python train.py --d_model=256 --moe_layers=[2, 3, 4, 5, 6, 7, 8, 9, 10, 11] --balance_loss=0.00481 --balance_bias=false --router_logit_norm=1.0 --lr_router=0.00129 --tie_embeddings=false --lr=0.0023 --grad_clip=2.0 --batch_tokens=[65536, 131072, 262144] --train_tokens=1367000000 --steps=10389 --dataset="wikipedia_en"
Below are experts of layer 4 (counted from 0) of a mixture-of-experts language model. Rows are named router (the router's row for the expert) and show model dimensions 128-255. Each number is 500 + 50 x the weight over its row's rms, rounded and kept within 0 to 999. Numbers have three digits each.
After each expert's rows: a language model's description of what the expert responds to; "comes after" lists some tokens at least twice as common just before its tokens as in all text. This comes from a sample of Wikipedia text that the model never trained on. Tokens count by the router's weight.

# expert 5
router:448463470455483506483513499368473445557593428440504447552425572493518468464496510547598563428559511546498545470555424476464503580529520440533426420506491452517475508553465435485563457617516567522482468507485496352491520434542439500432458519512471420630542472485531419534536568560516495519486463509473536484478474483521532533488505523494551528538552425510343527570431498447557489519537
It responds to: Determiners and modifiers. Articles a/an and degree or quantity words after is/was, such as most, several, largest, and hyphens in best-selling or role-playing.
comes after: "is ", "as ", "a ", "was ", "in ", "with "

# expert 10
router:565498523509494471440504467289498455542565507498456568518550479580438602536524553508500595464487526593471527483509527447438572472469518501494462505548486484511558591545554523471440611448557546502533470479615454503592559446495491491508462498529532538534457447406538542591500505551446500467508497524493510515546467471425425440517514520500563509479521513414514462431468486510541517458535
It responds to: Line breaks after headings. Line-break tokens ending headings, infobox lines, sentences or table rows, usually followed by a dash-list item, heading or table.
comes after: "|", ".", ")", "==", "===", "="

# expert 11
router:581462558458468529497488515604491506484459494442351588528445493521481471523504443531591495537397485462461536522484449415437472556594514435432474562532461559546512539463477511460473527540591502493500506489481431572481425498424501489580489456508453538527511423568593520576404550538615535513599513536483482397519535575462568469518510613526538530439563469458476541568443483507508474414468
It responds to: List bullets and first names. Line-initial bullet dashes in infobox lists (Country of origin, Label), common male first names like Robert, David, Tom, and initials' periods.
comes after: "\n", "- ", "by ", ": ", "\"", "Mr"

# expert 19
router:442555433464483533507569462495473416488533601552501360453508455513527593543446513534516515524499534525466501485574525549546484492501466419513541531366571507499555426566424479556496514446527479486469600440526515442506505467509475411540451473519529559401484491462467549489475468441473466463501520445574485509512467531486411487448508479476510507579366542580520546532461465597431455549491
It responds to: Words before punctuation. Last token of a phrase just before a comma or period, often place names and year digits, e.g. Slovenia., United States, 1807.
comes after: "201", "200", "202", "199", "198", "197"

# expert 1
router:447525511514532521530583447503527523488472467556434592579518488535493506514557489502468619453564520560454568516526541504413429541397536470422463501529533500538520452559514570500512465483567529467450446442442418501513460488500529588521611369474486498455550515461498479418484538550534478462445442450357537571473460510469398519400513500427579507535607482563518501522573586458466505471484
It responds to: Proper-name adjectives. Capitalized words inside proper names of places, teams and institutions, such as New York, American, National, United States, Portland.
comes after: "the ", "| ", "New ", "United ", "of ", "The "

# expert 16
router:471453451549432560555528527449523526525441558494433573519544542546519474388438495480481484497519445614500504437553574513570552477516480491443517479504561527446492412488464551388580491533482545480503485441483547612501395486499487518427405440503515482541582615533524459514501551517443459493514509525497568485419470545510538417553467520423505455578444491394456425525495677582406550577479
It responds to: Possessives. Possessive forms his, her, their, its and the 's ending, often before own or career, plus adjectives like public, political, social.
comes after: "'", "his ", "s ", "of ", "for ", "in "

# expert 4
router:502474491480495522432444569426419506485504592535536494542508364600530446594564483523425506505525463550422523465549478533521464434516595466500488525495465379510467505453443555466494472492512604574448467504428542482473564553552489570515518487502508549575515470511469543457486483468427501469586560526515499567494480480498503456496494554480427507419534517343456520488591473461517427512479
It responds to: Foreign-name fragments, table zeros. Word pieces inside non-English names, often accented letters (ó, á, ă) or San, Ar; also zeros and labels in stats tables.
comes after: "| ", "P", "C", "N", "F", "Z"

# expert 6
router:492500476382502604504490466499499517557545497541474513520460544461478535562383460458528538493515548598503550510465513542507550528477508548502582564614507491529497491448471469517479533594521444485443472436423492522635531437574495512520472476618438532484538532512403504546462507479445470483506465437505475440428511514590508555606500485425497595511558509513518491531450346423449523546460
It responds to: Table header separators. Pipe separators and header words in wiki tables such as Candidate, Votes, Apps, Pts, Name, plus some semicolons and commas.
comes after: "| ", " ", "\n\n", "Votes ", "Candidate ", "Party "

# expert 18
router:560549481527538489473466508449559599550455484524582326483574555517558440547457586573431444479498589525430554548555463526541433512606539502512474447501548483585450571467527574464533526424557542522490448407504561603600469546512414564492442592535521539551535522553556507583482499481602565481508538479425529415480458492450473520430592518492516566532459557442514514503599597501519524463488
It responds to: Single capital initials. Lone capital letters opening a word or abbreviation, such as T in Tue, L in LGA, W in coordinates, middle initials.
comes after: "| ", "(", "- ", "; ", ": ", "″"

# expert 2
router:510426532610478492491491511541526487509525473534629484419512472521468443501473486493485546629577486457519483627464450497577508476464510540540504459504446427548416559508538440509524467428386459545533470572457473582533545589471504496488528396503432501553504404438476482515458463549459497464547486530551462531473546480428436477520528530570468514410472425445584561465554497517599540544496
It responds to: Past-tense action verbs. Main verbs of action or reporting right after a subject or to, often biographical: made, began, wrote, released, took.
comes after: "to ", "he ", "and ", "He ", "also ", "who "

# expert 15
router:525520474460590521463453448496507511541507489476523438425468550446448494470532512445512438459518545480556476467532580439450523550422518508471555492522460508458516480472539460466431432422474485507478573516546443550411444513493469434603509584527511607440472496546440412427489438523482482457524529387453462477543607443466558478434478538366481450534494580523510502577482633469518489465526
It responds to: Coordinates, dates and units. Colons before coordinates, degree and prime marks, parentheses before unit conversions, month names in dates, and track-time colons like 4:13.
comes after: "| ", "/ ", ",", "on ", ": ", ") "

# expert 12
router:436501504510539517580538595482552516564509501545430531524491489457480513482461485526504504482488449496522477486427433612610510405530548616500555462470527542533467486486510495548486479526423528478502481436440466559498557441515584614466431438455511601464465560517581510438486510456569435414500576560460491521501370531540543525538502485431498457557535527436398454529424579446416508438372
It responds to: Determiners and directional words. The, this, these, there, and direction words like north, south, left, right, end after a preposition, as in to the left.
comes after: "of ", "in ", ". ", "the ", "at ", "on "

# expert 21
router:578478544528532469459469531598472511569489429490455477469491567505519491487451458528625516493467426450406524588482493505511464618489531535557466503539454411453553537532487563566570430506446476515453481594433521450464449534478485455592606568550478412602446511518566504538526474534416555632529494431583460493582591542497453522482483483483471550503484491535562575446602502433562402505535
It responds to: Auxiliary and copular verbs. Forms of be and have, modals, not, also and now after pronoun subjects, e.g. It is now, have been reported.
comes after: "It ", ", ", "it ", "he ", "He ", "which "

# expert 7
router:439471517487567479511464388468501517473508386485519422470471487529509500432481449443524360483530487530483469477549447486513468443455466560553379415534506432486447429486554525485607588544549459451537418395467489570505567545491541499497434581443500556490476509529485544478572479430495457532416514516455534480586414463406606530456465523625533460464459407506506572511489552532561527493494
It responds to: Table cell separators. Pipe separators in sports and results tables, plus by, since and colons or dashes after labels, e.g. September 28 | at.
comes after: "\n", " ", "1 ", ") ", "2 ", "3 "

# expert 23
router:605568536520403537550477517557503457490396500443498481436479572462500456441593525421538509447524494479536453440610532420538547537504535431466472542516444591364473579412597475422429476515581517381486493397443534420474493417500515509428565518410483503507406475489514480473446464503544539541506456558490572482487415521556505564483576500459538404407560558494496460511503461515456457545506
It responds to: Coordinate and number tokens. N/S direction letters after coordinates, thousands commas in large numbers, and election or blank cells in vote tables, e.g. 43°18′48″N.
comes after: "°", "| ", "″", "1", "N ", "2"

# expert 8
router:499447485458510545445537504568480496515499392546605467535462526509518376485468484513522509374527457441483422451589534521552591470510521460548440507512547571549549580572468487452514586460537524445501513469450567538563483402479441478436498409444492448518512594498489410463476512525633489440568488472477600509443480484495491498525526496470455432477547493484468542490494439588450559491388
It responds to: With and accompaniment words. The preposition with, plus without, alongside, while, despite; occasionally and or & joining names, and infobox labels like Spouse, Starring.
comes after: ", ", "- ", "along ", "(", "together ", "met "

# expert 14
router:496453545529456483442508509545512535486494670504389577425522475485486498497524441415459445459455444501476454442385509471526466482497448507479515527511466601476463479473576486447481352525406393587519603672515546453458550455516526496471580476528495519463466447523445487466583545488561555549544521513534510587531586514531514456452413443521516545491501456450511451464535409538468483499458
It responds to: Head nouns after determiners. Common nouns ending a noun phrase after the, a or his, like company, group, people, reason, aircraft, film.
comes after: "the ", "The ", "a ", "his ", "s ", "new "

# expert 13
router:515497577519470445539464499498580531461526517470538575558455484572559528492514486558416524546572483461572436429456471569412512569460547509476441545458556492521547416516519454528366444451449565496401428494447481399549549465387446430477540475453501467501492489472441513519496505384494507423506524572423465551564412496472471560592592506512504455513553417486527453531460458493411527546469
It responds to: Numbers and score digits. Standalone numbers and final number pieces such as game scores, years, measurements and counts, e.g. 0–1, 1 million, 1154 m.
comes after: "–", "201", "200", ".", "202", ","